From a checkpoint of a small mixture-of-experts model trained on Wikipedia.
Size: 16 layers, width 384, vocabulary 36141.
Experts: 80 experts in each of 16 layers, 32 SwiGLU neurons an expert, 8 picks a token, a sigmoid router.
Training: 432M tokens, 9510 steps.
Below are experts of layer 4 (counted from 0) of a mixture-of-experts language model. Rows are named router (the router's row for the expert) and show model dimensions 192-287. Each number is 500 + 50 x the weight over its row's rms, rounded and kept within 0 to 999. Numbers have three digits each.
After each expert's rows: "raises" lists some tokens whose logits its average output raises strongly, later layers aside. This comes from a sample of Wikipedia text that the model never trained on.

# expert 0
router:414519485545512490421473525527607532469423487413499499537485491560534483536438510487500533481531529520493530541488475452551538488478460506499432470565528544539567394459537470502441502504468555460515485503595500600525509529418450471476551588493408473544514422489415460516404441383555514440
raises: "9", "8", " against", "5"

# expert 28
router:483588490526517519475497407522493548490487584470499549592415576481465468468483599511482561538513562506526546488436559525458482464550385493576441472539434543483490550437561502470521510493490541550516627462502499570508566439497522527432511496497533441505568448537478468403485539427486529376
raises: " the", " some", " his", " to", " out", " its"

# expert 11
router:465539513462566492516466468466521493496454444397587549519548487545490544381449507482476433457496462502479512492455507387521584517585508474583427473499513451601463508476443484555523468474475499462516491475538478480502546422539470555461500607394472405494544408526521474531502562541535448446
raises: "lan", "old", "ing", "yl"

# expert 18
router:500465578392540596511457493463492548483513548535501540552474546509426547486398458444566496566516502464539558534382459490508501498545511479412463500530518514561437398504398554472439484405467541522500508451547497525533490503469496515450441530432525490471532523506469599455443432474481480546
raises: "Scientific", "-", " |", "==\n", "\".", "="

# expert 13
router:505488525421474604544481531528591514563502510387531535472557576440539511492497466425455517462477551569582536504498483522494399576472411531485499574483506524476475433458422464537529566456483517539469501562413449543470520491395450538500497530472564492523523554543444495492448487588502526536
raises: "–", "/", "h"

# expert 38
router:471406474514556509477480535523499567454460455475506447444540501553535516566521558485452540471576477482542462451495533540466525505447447584475588574493456501505470515523441500513485425456532589512470536535537512530476512594503469483524530491499513390477502396498517517557444432495509629462
raises: " Type", " Other", " Listed"

# expert 32
router:578482473484608476569414518445511531536454461392549610648484637498546532486539547536573504452415466504562469536432555436439487529513486551555479465412495496514566493516439465504538340434442546418500507483506552512493549478383473502474484522442538482449545471504530494469409533538414519421
raises: "to", "te", "==", "v", "ren", "ven"

# expert 29
router:470465545499539502544446482519535510494421527386533485452530537539525570534519510466488474449433545514493606540481460535534519538541437529528480533488565540533470376506496534516425385450490559504523511552509473537587488523512447441488393627423427488546431441556458512477440535426492434457
raises: "0", "7", "8"

# expert 71
router:429522544400472419503509506532517548476438411485513538547519538514456534453371529396559483405457510483511446500446520509492484446522503483464466479466572519559517454513484462565490460508464593529409530463490466524579593386428469498518588579428487429529495410515480475478433500478484483405
raises: " ", " time", " minutes", " days"

# expert 37
router:564488499425505600438521471499542484418424488516448528567601441571504525492431531527522567533498515487448447592479501541523565536536501498542562490468598576519509471601493508574497392530533514468514544456495553578541563452425414540470463545451504433454458425549503428455464459468449544392
raises: ",", " or", "2", "8", "3", "9"

# expert 27
router:520407459416447481514446499528562592444491533530490523505466513469560497446522483526490464505490475575506526456504493500546431508506469470548420466461525550509534505474399461528475407515487522534533504510482444451517552581439494525552566431456476471483520400529512405608497502475551530565
raises: "s", "R", "no", "r", " than"

# expert 68
router:502478492523519577538415536547513535477523546560611497541441458530500588525472503528542458494501554543493431499455495505542362521554434520511493614512437507461516479459536455445511477378469523506549447529507483648511444507444466607531438467530518448394602572484479470468406494496465601502
raises: "SA", "O", "RA", "IA", "U", "ES"

# expert 22
router:565411496498550470528425490456476543501481448532496558488449559555513527496555486562522548453393388491534435459550490490448490540471460424477565531459466522492503484401405498469530506420449565498418494513539509528536527455498493577478481502490450435514450403559591466510498439594491530497
raises: " ", " same", " latter"

# expert 59
router:453451496511656495505537514554540514547447447478447628561537510522547583463501477514465555487516469517447490608481451469553587548528482502514459591491532524572529433461417453508477434424502519455536575455473516581555502490397436481541590574380458411503539527559446440476421489561478480444
raises: "umb", "ades", "ade"

# expert 62
router:544451515337515592554488433389515569503462495507497404554458491484526467494540576533559495468392493484579438477470624450543542517546485581563533579573479429571536552548371428504633494462639566480420483566465610520502461532446474535600474483454540431478566513604499505505452550449485483478
raises: " the", " he", " President"

# expert 48
router:522413492479475503469474546535565575566469491477545567482519489468464532525471579419520479387559425527527535594439483468548473530530394472404498496474513518602542530487461418515504438463526461525474505535446512538475542422503429575450467639500612454490469531457463498503442487503497553539
raises: "els", "que", "hes", " passed"

# expert 74
router:508552474488448488612424504462393506522436552486454444523503516503561505402468536579456452572526538619494619493507606479481421456480560465473470459505486504507501411475483474554501462530514501405438502465587485558525567417450490525560497478445498530485478461479495537527477453562407511457
raises: " ", "|", "-", " one"

# expert 52
router:531495508402548512474502559543465470473517534448559543548500426514484513401492533590504475522475505523524484536443515502484552479547489462540418500556628425506497456524463600625491487474493561534589549596539468661597645538480478463581499602450449470553473548471590483540455469437567594469
raises: " manager", "ier", "over", "an", "al", "ar"

# expert 56
router:512434523463539455542461459483458600446528547447540475425469507544500491443514552502471578459481580455485434493471505592471466481568440481487444505544429548571485575385489527491516541442444535426583627376478433481591458474564436547497501546497519492450469456589397484467497523525561504553
raises: ",", " in", ".", " of", " and", ";"

# expert 45
router:477522518484565481537455491544541586524497548459563579512433592474579459410479525550581544502472509609499473437409444499559359497567501425504408496461557546519540489423572495544444485456526531526520465505613585474464453527420434564513478505431549437393461567542503561532475441484550527525
raises: " The", " It", " ", " A", " This", " On"

# expert 79
router:546491546424529454496494418487532534477472517459516556567387528485393522510518571583557501457421492547496513463516552569534513517480493521520480528468628527503483460497430578526489467491443468493476566511494461485469535529403467438579547575344544525497515527517561512472511558515560592460
raises: "5", "1", "2", "0", "4", "ux"

# expert 16
router:481440538459512460524501536419461535577440447548423589489468482571488553482429581470504459536526551546520547485407479482457509468486517430469430523473519597508479498509529444513507490451501516525515514430563528498501414298533459501482480511425502465511442455536504480436473450495456456388
raises: " and", ".", " or"

# expert 20
router:511521562395483572510403552437557492547518542440510517418520521480552557508577588482502473392430507470505548519429514553489516505530462447450483471409537498526567518517524482602464501455544508477579457562483533671502603422477492463576414537516507498519445512579513496495456429497482462435
raises: ",", ".", " in", " then"

# expert 55
router:474492533495592588556423544561495522544501462539504512500480496480464593479452530421503400444505491530532440525463545530383475564489479494535461496517577429551478602452427526523615527416557513479529560506463429590478539505567467550571385615519505414497610471533445495496408556508542501524
raises: "ty", "ments", "ly"

# expert 72
router:431467529494557600564513457416449525499443518547438519594430474551476519503450575526492508478512538538506570567462483441410426437490549474483446512586558551490488463455524513443525526418522472557490576476562472554521531471495469510487474535442579495533519464455503539492520489463469531351
raises: " the", " their", " him"

# expert 63
router:461555511477520567520472469501575549454504522397437423472432433514561483526502629523561462438426506448485592541489528482496499571509406486461445487513462498543476511502521513503592464503519487500501538478585463543492557515537447503578428577539506524473465365531426519427470478438528546486
raises: " under", ",", " of", " with", " by", " in"

# expert 34
router:436553551423471513510431529520534517469504508451528471512528549569471526484356607516463430517353559500532567527429431528514515440580515446483515511516603504520506515531538571527486468467522574508535553520449462575526535466543520508618417553470568525535501416546483529436414556419441470435
raises: ".", " of", " by", " for"

# expert 43
router:541488505494513502500517534584512568490472543495502524503482538497616499523551571488414536510511463538563549516439479415452454450426413426569503545456474561544515568412375571463559504475550532513570638523433614538534498528471441501491523506488535456500601437500493558435520576465468475447
raises: " the", " their", " a", " an"

# expert 36
router:556474521516518523465496410623435547465454619410549504558484593447462513420400645534493484517532539488468478497454506557474489472530398450519393531590476580525499464500497548493476578472456527560523699462425483641565537448543429453515536556483529468445486456520499479404408552512493469446
raises: " it", " to", " the", " into", " its", " back"

# expert 67
router:526412533449501482561477487488520524419481540449545538521507516521530568432526534500496549495451547562497665474488483537474466501573504506476526547493565532554455399522440553525535402412521554529533550434493458480585522529473425459384350550388465525502497519497473533424468469432547468370
raises: "History", "eb", " episodes"

# expert 4
router:538455520355510517520447546441576500558517579397505437403529449539571519533578520460553502495480547485554471588499588535523511582475497468474490560464448500505504498493447484517472477483501440481575497596500505604532496441437448555571487550487446525513554470495523498410391454431570529484
raises: ",", " and", " that", "\n\n"

# expert 14
router:502630476481498533461422437505459526469439623492470455518571617452564470383447516535521518527438514548447459446482492616608508476451530486522520531466490538450515455522542565512525512493539653564444480568535536472425506478438429502581544442457500393425553506552491576544457466546556535424
raises: " January", " Released", " There", " December", " September"

# expert 60
router:581436496447566545486421502510535516404484559551520513570501552593549454546482504582592570485531569468502458501431564519484513514475464504477495535406509461466519449490493429490535403479498580495508558478555534484490573471429479477516520479361509505481641450474533442522463423528452472533
raises: "===", "==", "=", "Scientific", "The", "Personal"

# expert 15
router:554492532463478460514437410592501550476505365492566410506600532511528629440428552439490458449493478555479523504475553510466421535621429524464531546507471498571548492465480450557528533436540511489544424442529409514542514463534537520451508542512477552470470430566486490513477384507483577517
raises: "c", " to", "m"

# expert 2
router:513473510481480522504464564610488508543440525462589473540573495490481569563410453466479461505524553514578508577447522544618429454598445529540472610463539498482534413450485428477477351466510507551513495512487540550420476443483418534546430574500523482485559523525490546481466504504446538489
raises: ".\n\n", " |\n", " |\n\n", " ===\n\n", ":\n\n", "\n\n"